{"n_layer": 8, "d_model": 128, "n_experts": 48, "experts_per_token": 3, "d_expert": 32, "d_shared_expert": 128, "activation": "squared_relu", "moe_layers": [1, 3, 5, 7], "router_score": "softmax", "normalize_top_k": false, "routed_scale": 5.06, "balance_loss": 0.00305, "balance_bias": false, "router_z_loss": 0.001, "n_groups": 8, "groups_per_token": 4, "init_std_router": 0.0194, "lr_router": 0.000912, "vocab_size": 2048, "norm": "rmsnorm", "norm_eps": 1e-06, "tie_embeddings": "early", "optimizer": "soap_variant", "lr": 0.00807, "grad_clip": 2.0, "batch_tokens": [65536, 131072, 196608], "seq_len": 256, "train_tokens": 815800000, "steps": 6485, "dataset": "wikipedia_en"}
Below are experts of layer 5 (counted from 0) of a mixture-of-experts language model. Rows are named up (a neuron's input weights, with its number) and show model dimensions 0-127. Each number is 128 + 24 x the weight over its row's rms, rounded and kept within 0 to 255. Numbers have three digits each.
Before each expert's rows: "comes after" lists some tokens at least twice as common just before its tokens as in all text. This comes from a sample of Wikipedia text that the model never trained on. Tokens count by the router's weight.

# expert 7
comes after: ".", " of", " the", ",", " and", " by"
up6:124170136139139108150138088117128153116164115165128107132148145136091186133095143126122127127145171132116113131149150138118106115109125131127101127120088100120110143093096131130090178126136157156108156118109097106146126202142164108155107131140073163134122154128159122094161147119129121182135137140109161112073157145092127120136114140147139111113133154123110090135141127136096101108191
up7:121136112097158092078088135168145145089163157124132141085143134115129120110130122086099118141105146083119151106135137096132128158129130147131127118110091116151099157148129141138127129093157140147102093098123138169130098181122124137184091111138143105145096149149103135144167163060150130146129117114127125157114100146139122113156092134125129075104152120095073137111148122137148123099132
up8:130134175147124122058096120126144133140128131114094114132135128133143114089095150156121170169173127112152157116140113054132143107118127113143101125123138099155110117154116160133111127092120165140104115133096116132119127167119111110134128129111116101130109148147124098116103160123123117145130115155123175065138149126152125097118139072091097147099116155149129165105121111156129154055113
up9:131115108150117157121170133148134135162104177150122123131130161096127153143125089105091122122134117103137143130112171129075157134132134068134127175102125084151129118153077100138104112099171128155144150147123146079156100139117162109136116093116164162150134146163131104141153174154141139133153126110098122138152125125149106091112113149084150140189141109149097097130116120103136129144122
up10:105160143149136132118143126117093166121081142137134135121127097079130132100132155128081094136122110142166124166158150161147161113146150168154124118118131138142119111119197127119094126136136134166113130149143115147112183104157143122128130101125143110136110116138119155085142080130126136138138137135125123128182114127132149106118122111083161168152211117094120131131156130162162118077114
up11:129158128091129151124054115136171093151123119167156114168145106118107118086099130127159114127152141114114140137117082135122063099129119126148091098111150136121132128141088162154112100130113147143158143060109110134122094115120109101115105137097102094136157097106159119160129142114077110149126133103128111133101101139096154101145124164169138106111132109098123109135153165105110119121130
up12:112149141165137150098168108117128170153154103125133148159145118134127168111123146210111112105162129144110132180140156109114126101129105143113157143166115134133154129152136121149119140096131078122128124102142085098139168092143113125144147144128127134137131140162107090168138106177135174150153104139136096097133147140123154126164133155113133151127181149121160107104145084082139137108133
up13:150125107148164096118108101141113093116139140140116085181121153151113131112144082135102138158150157115093118096116111108114119106154112077136131109139120140147154156140154107146132158112191120082129093088126122108086115113140156125138103111156104109181086115107137150133182157165087151092173145111100116122123131104107126112146096132111106151130106106152142107124151153130143154111126
up14:112106136175135107074096149183105153146178139132127151150103138134104125090108108148065097105107111095115119120108139171060103101124133129132111085124130120113141145128149112127117117160184138087134119123139124141137123119111145081159120079149141092169106125138118134097183095172097113141121116102120129135150129147120137125152101124143134118164126115141112103117146103144113129130152
up15:164166158142140105095166128090090148138123132145116106094121091105110142097138108100142142138088104127138109091129132111102189184154120134115108146117115113149175141140133132078124133134160168076142124122117098117117127135099116107134099115093096118172109123147143127150124089167131150132150129134159128155120179102136175120146104126123141129125073163096088132144116130102123117114147
up16:123158103149119139121132153175110163188127112136115131090090135152113142134100171128097087117096157099134115132114109147134160102153083146147103123136153107150137121140134117102120140161179129122108156152116143100140120178151141113106097065127122103179108169166114121122149124137135096133140103139150132157154135180144139108142123103108110169172138121136108094119148157147154141128098
up17:179110168111167117148143110136123154121145110145096108108143129160109143146089089126073148137116166084149166132133123155115156120135109132128116123117154125119124106138140106135100161138136096125130184134123105101111106134109132117171096086053150124173126163114123124084175155089138106155131153127095139124114139113128160147157107159140121117138101095124100120125122172153146101151117

# expert 43
comes after: " |\n", "0", "\n", "1", ")", "2"
up20:113116112121111136118106171147143153155077050148127130114143150119110169098118118128159160123136169073157099127130140113108133134167088158083133104146106131097104103135106086110138167141134128124146157097133099108140097163154113116127150135089166105122145116119178116080166131090113103110113109104142126177127090108141127152138129140119123146160143119117107130110114123128125114110165
up21:114156113101115157105127126102084083138141108135113123161117130089123171102090128127149166167109130130127125132134133150109116067169091129104126138066154116144115133126151148140132098110156090154120149133144109098154148144132103123086141175121125148122118147076151097135154123148174164103103151122119158150119124123132132117143107129132078128076106093071131116103131108132090138143118
up22:111109123087125123153138085140134086164129171129186109127101118096110106142116143082168142135144114119182117112134122126110125100132159092146110155134146133117141159096122065121132123174128156151095138124091143168112101146094128144165128110123106162141144131101145163138135128131069129082151133135102146097132150126141086153132157104139158154161132149137143096118119126118107109081127
up23:181078128122119123150136108108113137106096155136136124100131115142129123135170079147113153141194125099121106126109110131111119169132100102130147120136133126166152135141135128170126110104105111152117162116114137112152122176130137119121112088112147155120119128100140110114124159091162152124048072157143110163127168145130120148093112126099106127082133124132131092134091173130169113114149
up24:159114166189131097134131157078120100112103165087109150130107132137100157103144131124101141120140108129167132088086107141134167159147134158153091095136128125095163139126134124102121147151118140094083141158131116117107129095111146130090118127134137134141086105131120150144173117136125066132124118135144152112141169131135080135126136100144172176084165178145121146141137118113140134114122
up25:118127146145157156137127107130181090146140114124153134146112115162121110119108168121117112114116117110100114158101111131098123128141165097139121150145068146102161139124116133148108122153094131125123102152092167143152161147178149090059141107182098108135139145097099146149156104117113147111111122116168104082118119121152083132114153146146099145122113097167169122138108108132140108138169
up26:139150102118119131118097150124156116123176144124148067139097127142146143116108106153105135150127137135153146153119112125136121095100080151136126101190145157131132160085162119114158128103112163122129158172075147118103143141150151087138103169130143097085127129142138110130114123109153138149097119169159132134155156145092163160124132124155105111122153149179128087130137109130144150067127
up27:138149146109132142120174103104137167149091160091144132136132137119121134162109135104129188108113168138123150148152154119113091136094172115138119109140131075093137124133110122162128116153117131120076132121133147128136125116094103131164145104134168167098130156098140100149114138108086164134130186145138102145107141136120142116128098089164168159117158106173184127090143136139149132121106
up28:151132095151173124099085125165125119115122132082159113118163116096096142140107136157113131118175108087070130105157122123124117127111129112136136105147085096112124131134086083131096156130162065145170094094164135148104124152146131128149151134094123131141144127130144097120159143156164161109123121141163135133108119139110108125118159110126153091173116123184153114100128139102105104126117
up29:143103116121164136160121090186121115105122111164095127117118094151123111095123118145181106152125099112105161143145126102127157113145157135102174141177110125106143125126145109167105110098124139166107147122073144107114145091150108155124149114078137182142093142124140098143108120171154110123165126130133147137097150077129104164101091118110111141154111121113134127103113079133125120143117
up30:116082144137124137110135100166158143117165153083149114062108165151165140108130162088152124134143112151109162151138097101139131171144142151121119170103143150124114138105146106117126121124101142192126173104112121131111139157139104118137113196100105127157113111175132135158158118142137109145158098128117088153145145158127135152122116131128122111098112113148139132115162144135109129111191
up31:175125116119130129128155142114116145071149116075137074108100141125143123132118122110078110133107173135165158093123149124122121173123152126136124091132110127136147139109132110082114099105165113152107123125119162122131134168162105149130121163105106120137156115148141142128143145091143125117156105096091076129136164109100160097144072143173146115120151122120135131140150159134196157138126

# expert 0
comes after: ".", "I", "S", "A", ",", "E"
up20:154136113165107115103142158140134129189102143101105110121090145129110173075072145143114117166096135104137137110116154119094123101113151121149106064122131111127125163141081151074089151116141145149108144124144128103122100110131116141090142138116164102103127130155130109129116150111145138143138094107158113094121112119137122140100102106129099131123087154121149155115143112132178153078090
up21:099126130146106125118143110111109158078161138131148163131105120148109129121180099109139139110112143120123146124118116155135137101195143109083123112131133147153109104124133090108129110129129110080141086138105155110103104116090157162103157113073089150164132101113110142170132117136163141127162127159106091107091159122167106104097157136118119114100118127166133116131185129094107123091116
up22:098123151112107155108114142144133160138137116168101172150166126125097156084112150130140184144098115139117130129120122090138113136117108126135117157110116083125135165145140170144129107171110113141155117142105103131104126174142125146130084131112119141139093091120132150133139141159128157173129116117132115103115134111142124157188121104094176098164114106168103174100124099096176158092124
up23:107103073153151168155099106145142132111079094114149098104108141163113124102095110096125128193097167134122125131149107088131081128074117103126128116112092125114096149143114150122137136114129105124106143118111121092104126155192090138153131115133117116135133104132147147154094129125143116144114144125150075166117102119142096084145113145110152116128121131094136110102164096141112146172115
up24:118131119107146161121133082104098112117161144098136117115139118137178120116106122150119142095148165147139140146140128154061151139128096134115141141093156138123117170118079150116131159121108112145095129110131101125145096117087154109103099102141151115056132161120151129120156118125098151100099107124115107106094123121161124127131140148119126133200200165143161115120122125167114124111116
up25:137122137091085115146172175118128125150093124115165129137136115167112114113126112132116190120124125123202145159112109112126097097114164086117104134160127114116127098131118104113158133133114115172078114121114087120134121125169147141132192137124162123140134114164121148098141112099077122122147120104128108150107124114085155169136139132158095127139135134190137141101105142140114095122129
up26:134107125166142100113145102130141164171134113154101127138111142126090143078099118153141131149107114156169119160104112167097139138135125084123136114136153173128138142133120144129112112095151105086143106151063124114128080099157096096151145146091113118125151110139132102148116144178124121105128108117131097164148136128146113147124110165145091143178151057126130148127113112150137140161158
up27:156141132147143118111089140128154147163127114105135136111129089121117132119148073174131149100118105099121133092088128112128144140152162145143148107109102169144103126123174158113145072123123147091183174121163136118116141111111166132135131131195117156173154111155126162098111159087114135107123128138156164121121136105118100137164160118166121150178131098142136125131154132102144123118110
up28:155111157101129115143123125127111115114091134138122125116138123109123107180088120119107100146215131119128105129143129113143080142084115153140140143118125112120125103127146143170153159111115117121129103091117125155117110131120136152156125128114135107122122158172128100086179156076114152117096076138084175126083133121073101117091171117100140111118121145137130115125101136163093155134117
up29:109097109130149094166154114141152160130110152116147128135154168130060135164133195128098152141146119133145172132079153107140125134143091124114146131095145156103081108130108167136109149128178161125098178142149105119128108125109122150103107123112127126137107134140157118101129106135127151130119122090108146179142114161117112124142122116158136133164119170146137170176163105136103128156150
up30:118126117145083107066092095155158160121119109104124090114168123124124136138121122138139156097157110117132167091127132141130094138134193130150121139122123089138100137107150149122135111145155107153109132165139139109102135112163130121122117127130156099102159100149136153180158156143133082097111141104100138131128132091121107146170133118145138104135147162101123125120094124213133107076123
up31:092084148136117129113107125160125121070155126134171075120132109133126102116098122147133121129093124146097102150142132123200166086148121123127139121073085142137117124150114134119124068125119165124147167127108141153120142112159139152107112112110108116095111104115093134159155148114110130114135119100131134122127145152160112099164129085102129123194129139158123138156153174114133161160121

# expert 6
comes after: " of", " in", " to", " at", " for", " on"
up3:103182109158126155103131112148087150116113152147118132119119133141154145159150123096086125106089134115124157153142135074110128095178146157147153096096106082143119152120103121113119133124133126151123141100113125126133153117137127157105092157143141146104142150111131131109127144098135115109098132166079134138136120134123180142122102109135127077116094197116129143077096171146150171120159
up4:124152122146104137104117101150152157145128122128111122152154204165105111092151118130097149183120132111136151155158149054119170114126099163159145103132163167101138163139157124113138133117154145119132159136111122124110102119148088149088126116126122172112155097143112142180112148150116112121113139140112121110116160136123148157077137106124082125104129107138128132113124165145106182116125
up5:164123145151118112143107125169119139114108144138155151157147121098169118123137130126120142115133113118122173127156132144083128113130153171152127174098120137111101140167104074119107175140174128136143095086148090098085138120121143150100069096114128132112180089168136106117127133098120108152130123140162124123127085139153101131156104146143107165107117136114114163167116106151157111093142
up6:122129092117099132142143165128164156084174153140152136132150190140135139149186107089124120139128074147122101125130116110107117111103076112111132124094085123180132092148109152155155121123121096138125118148126170153149108098140105126145158107159117141101131133142152166155112106163144120120112169184149093091101119140148124111115119112118170102140152113137101130117153113133126160135130
up7:129098108107163099072193131110088123147135153110129099149116142123146143161132134150161122151126128121117162113128081142142078110159119124114135116120119133160138117110096095126122146158145105109099126130111186130144092122139118153135129102080172145093123122150121096113123130116045183137099117140105125147168088137143144120149117119119177120120102165104120128121131120129171120125136
up8:097140170152136099144117140092148135170105137082141162148119127148182147089084104164151151137103058118129148127148131125135153169110128136124139133121109143161167121148108139107163103105141133110120130138169125160129124151145124102133161146105125124125131150152150126141152084143100137102143104101168101150073126094161148144100155118100108120155082139112113080101117097122145116141130
up9:144143109170142161138117133105119145137124121129122134127101141143121165092132129099122121149079162123123140130155141090129067091138151151149076083121142113119145156102158116151123116113097129144095142084146169121129122106135143138168158086148089099148145147134111137154111100127090125102103154169111095146137104135119116168107077170158106134127115138157113103140085102153129137183137
up10:146133148150135157114155123162151146137136124148133180140131110159121112136110171106127165118100153112149154170160088148122136115134130153113137119119147140130147098114081128118082095112131102138102112145174094152143126114123139152135114121181125140091108140085115068165137107121129120130096081141122060104129146105116117162104124141131142154088168127086132131096096162112160131156142
up11:136113175085140148146140146130150137140124109149160155103134100168158127161133136114139141056127143173127146124121080124113138093116152132129163145106127130113144144102100112103126179127142059119139121114109139149096166132189122109149209130116110148169155128118152146138129113089102117148150125152147093120100156092133122145122121164116134115128127128125154151089129135129135126167130
up12:146115120120139147115095102134112099123135129128098153156146118112128103090103140073121100111105095130128140145090152130170198093120154144145137138154105127108118146124117151122137106103119155186148168134122119147097155133126101123102092138183140111155096092161110174101151108144127139143139109106086116140086122110113119138163142114150149133163122168152138096111135125158175158098146
up13:124178144153138120154177157081140109141147121128104123104099125078138159117131127131131138148109086100124075133179097098119128141154155148120110090101124128124112108161142167091118100134108113098127097123123132133129084124112130118094116139147097110105143156132142098125121115094104124085138123134115125150099134078128176113124106068177145114152139125093133134112175129129179134153143
up14:164068134133099136136156122150109152135104114109109148141162095128130131109083121117139135103117114148091102130137124129086100099194111166112108151146107159142140103139109123104140160142125088197137153145161130126134129125160063108177127162130151135090153114154127115127131130156152118110138096141121121168125106104140114127130161087168104165170126107109097137148136154129110112115126

# expert 38
comes after: " ", " It", "%", "|---|---|---|---", ")", " it"
up20:135124150081138124132150107131159123132088121152130173147143137159164118103152165127136135134112124101146120124125137123159142170127127076097120120122148144108143108109165126118098128131132111167077134125140180181109094122140096139113131143148121161174151150121130102154117121122113136142138156117109148156179127101192142100125121120140121108128132135205163160165080135100100115127106
up21:095112140107178114128098111129110097120181166140155108129094138170135117132145145118120159106178120109109120062124116085101139121127101132159120148111158117135137153124117106139152129139142101126126138110136163120114153143128174087142137141102134191162146098145121120112109154136136136143128151141130071128132127118126124108150079181090128128128181066147161152132147116127107110142108
up22:130131116112098146099106108128140196117157140131125107169133150100119139133133151122129128152110072111122115109115161078148148135137163107082153141162110101135087128133110137145123131152154153164119146138169122118142082143133112086147091119135079148190141123102137136111110121105106130150121130147138109116110135105111128165152118177095113134134125114103161166111150078176139112117083
up23:113114135151137130121106172129122141122118148120134081154129121088112129110143129125143142149067126120131081134122105162157110174157115141118147162077104159117108164113077140090126103134044113150156117139126108074158077147129123096099148178113094157139082137124114094117103143120091112117116137156140121142141135126127133118090137102123156122123121150100119138158115161143136124123131
up24:136135140132111148115095160135123074119119152068135130145125130151095074092129106130078115114139131106147104074155150090125117116140107130086144150128093119094170112127136111145136144124136124134135119156140108074127089079134093105158135097126128124149117142152121105144120175112151160116120112152123128144126155131143110152123115173149146109147123173120163073156140190157141121116129
up25:097112142166153130097083166153139108145094118104146100155110124142129125112137143117131099159180143143169122114170091152132108104162140192132155120150170124120151105181123112154118169090107143118131088115151114117116104119149167108112150126135128150203127086116126104130125131135128097105120143151143099145120135110131078125082131127094146143121090137125145138114172131128118116133141
up26:102134125156090125158164132138150111119164112119166135113120129094090134112135088129108139158128117129159090090131141153120157087107176114134131141181103150140141109099138159094129067142153130146103085107141102115136081134160073131134166139126135154112126159085104150128126140150152101081159171130138137130139152146164111164132142130131110135169102124125098154144120094149103119112140
up27:152124132128114161176122151102127139118194144159146118117091148145180109138136157135087130129115124119131151119135125131124089141110086144139112152066111146150115157130152125118189148165133102123110106125166139112134111117093152136101144140097123122139140175153120114148147153096123089174095139139159113101099079152160138178117142154170131143108139121122144112105118130137148172155120
up28:136098143151139135136148077138141161118145117128181158126113092122114155093131163159162149174140109095098113135121127157111110142138186100124175163123129136110103161137129158099114129078124158101114094105120112176145150106102102136107083153109145154108148109075155120101127133113118102143137140099148099140157124126144146144168116120114104098131116101089147166151126139153169142129127
up29:082107118162104120148107135121180122153074113155114152117122113145122116087128102169142132114153146074089112124120119102154113143140090129140112153116144119140091135156128153151111122126140095129125174149164126125164168186136140142156146079158127118127116122132114142121127119155115104152174169110103134120121116118129108155136074157161126122136145154138149091096155130138139111197140
up30:106114114168102101142142119113130131097137153109160125125177095177115112131125124096143119043136131135138124128128119134100145165121115104140102156135118138138114126152124154143087122144080103154106155111142121140142098164125152121059088151063112124141138144138112131136175134154162152102133159155152090148137179133104109147128148132159137145154127155124146140174113108155133143138138
up31:111140113135099109144099075146131124117167127133122135162122114130118130149119139144153129162082137080090096139102095098111153090097118157148113166152081153145144144127147068133177151177136121126136125110134145126192096149139111139129141094114125156129150149106159141148108084121125092126134169129089112160117144090122106117139136157161164164112116098154156133112139112120133117140145

# expert 25
comes after: ".", " |", " the", "-", ".\n\n", " \""
up3:132133121141206100103159172149114185136132152115115133119113125088130070146129169114092130120128138135141105098136143150118147127156118100104154113103120130116152126092148098124141109136140127166099121138150112133094091100126108133095083097128193164183134121112115156125155125149119129138127081098107130149125088173126065108157124137116138144147118119131138115124114160134110140142129
up4:139093173136109139103103134169132131097143130170128115128133123166127145101131137105096129159100164120146124099146126140145154190162123134152084135128091137136127093123129124112130110126162120081159162152143153083123106118114117109090152121140134093191126105164085103161135138111107152134089069134122122155147126114107093132109166100126090110093143162139144141164126133132129145093127
up5:140141122138097157084128131098153075098114155191129109118141130164131130147091110121105131164138149071115133157120134157124113110130116120127166098113135148115181114114097132157133140123119077100121107090115142127105138108118114167094132115095127099149154126135123127175154144131130065130148139115116127145107127083190125110120103190134100133127120109133139085158120150150130134102140
up6:066099140121134131091161152127121128109142151174137099163174145082104100107113144165136100121180142144099104138110118117129152119146124081152057118130132102158127155109140093125109111131121115094105118102123127080141141140133130108140118059141119116136139145134105171134124125129172138129151125124105114085134098124159136137092146144129163131130109128162106089102172125130113100112107
up7:135073089124149103114130105144122110176154130132091140152153145142091150137113105125122108167085128118121104094151131115130105087132090118140109082127101106139119139125142155132109116136111134124182082152099156096139120107115114130099125107159160080148122141123152133163189131123086075142138090139105134150133143144151123127116147093093078146097122130111095127154163120115125149116092
up8:176129127116102116192130114145156105114101104145135164093093161187116156127132090135109134093153139100113132112135141101095146082126090109146151154149116110157152131156141127166111131121126103127099120170155128171155135097113091106145123155097086132163133114137095141127134130136117113147139107126098137141124141194154135156122164147103122151110082076147106128117119135151116116146114
up9:164133124118122117113136134147157118125096121162172119143069179143137150093103138146151135119164097136146127119147167138127150150097148136175095129122119151121133158147121101123150171123177073124147090154134112158108110127125151107165125139138110127167139108152126162084161153133097126149140136107135090157129113138181143131144101119106167117170139118073139094143123129127171115154147
up10:187138135109133141165119094106122121144110180114116132157138121135106134101097159118087093160116171116140112104148126141163120123170117148120130130138103160072140135159101109140118147125115124169111164136120115121167127116115111148109125143152114130160123089150152093064155148136129128148143093179135090118143122100108102101138108168094107154135140103091185114119105103124142100125115
up11:122138107113168115146120130125136136126181099132098146145115098087140146153098134164118174152155125106139140079130134119111162115119113088109130138083136107109172127163134129131111119143165103101170109115131116154136131139132122119149134148073190170122113124142143105067128133113165110136120139089094170121105120115149165145109178123132159110157136129133117131156165128135137112161074
up12:110155148129136128159112162096168133165142155160133164130145106136163126105109128133117132105125122112136136116107100131152114111104128131184192081099135106097137139119141118096148122140120126145125146116141169150117101052111132160117075120211115074165143139103114149124136106124096122158096115114121123110125121166098114116136156116109101114152141129138145127131115160126119160110090
up13:130116062099136125109154109136141086101125149102090136106143102102100130147116145112088110138121099147094157149126089098163134142161094150085126145150149116114115148131140130099116125118144133135099119133140142089140142170129093100170148105091167146120087090117115126075139142116096152123104145143130164156115129128105150109097120105136086131129122070131148126133132054132121115100118
up14:126117157158144125146122093158103124169137159124121128116079111098117075102085116141136127104143102109148115125132167116129141124117165115181116161119161126109122116106132120139135118179110147085115160123177114142134117134106132091155176088140159159131148112140092147129106127199175135155095158137111151088114137138090096135129085146109127136171160114115143140128112117144124151113133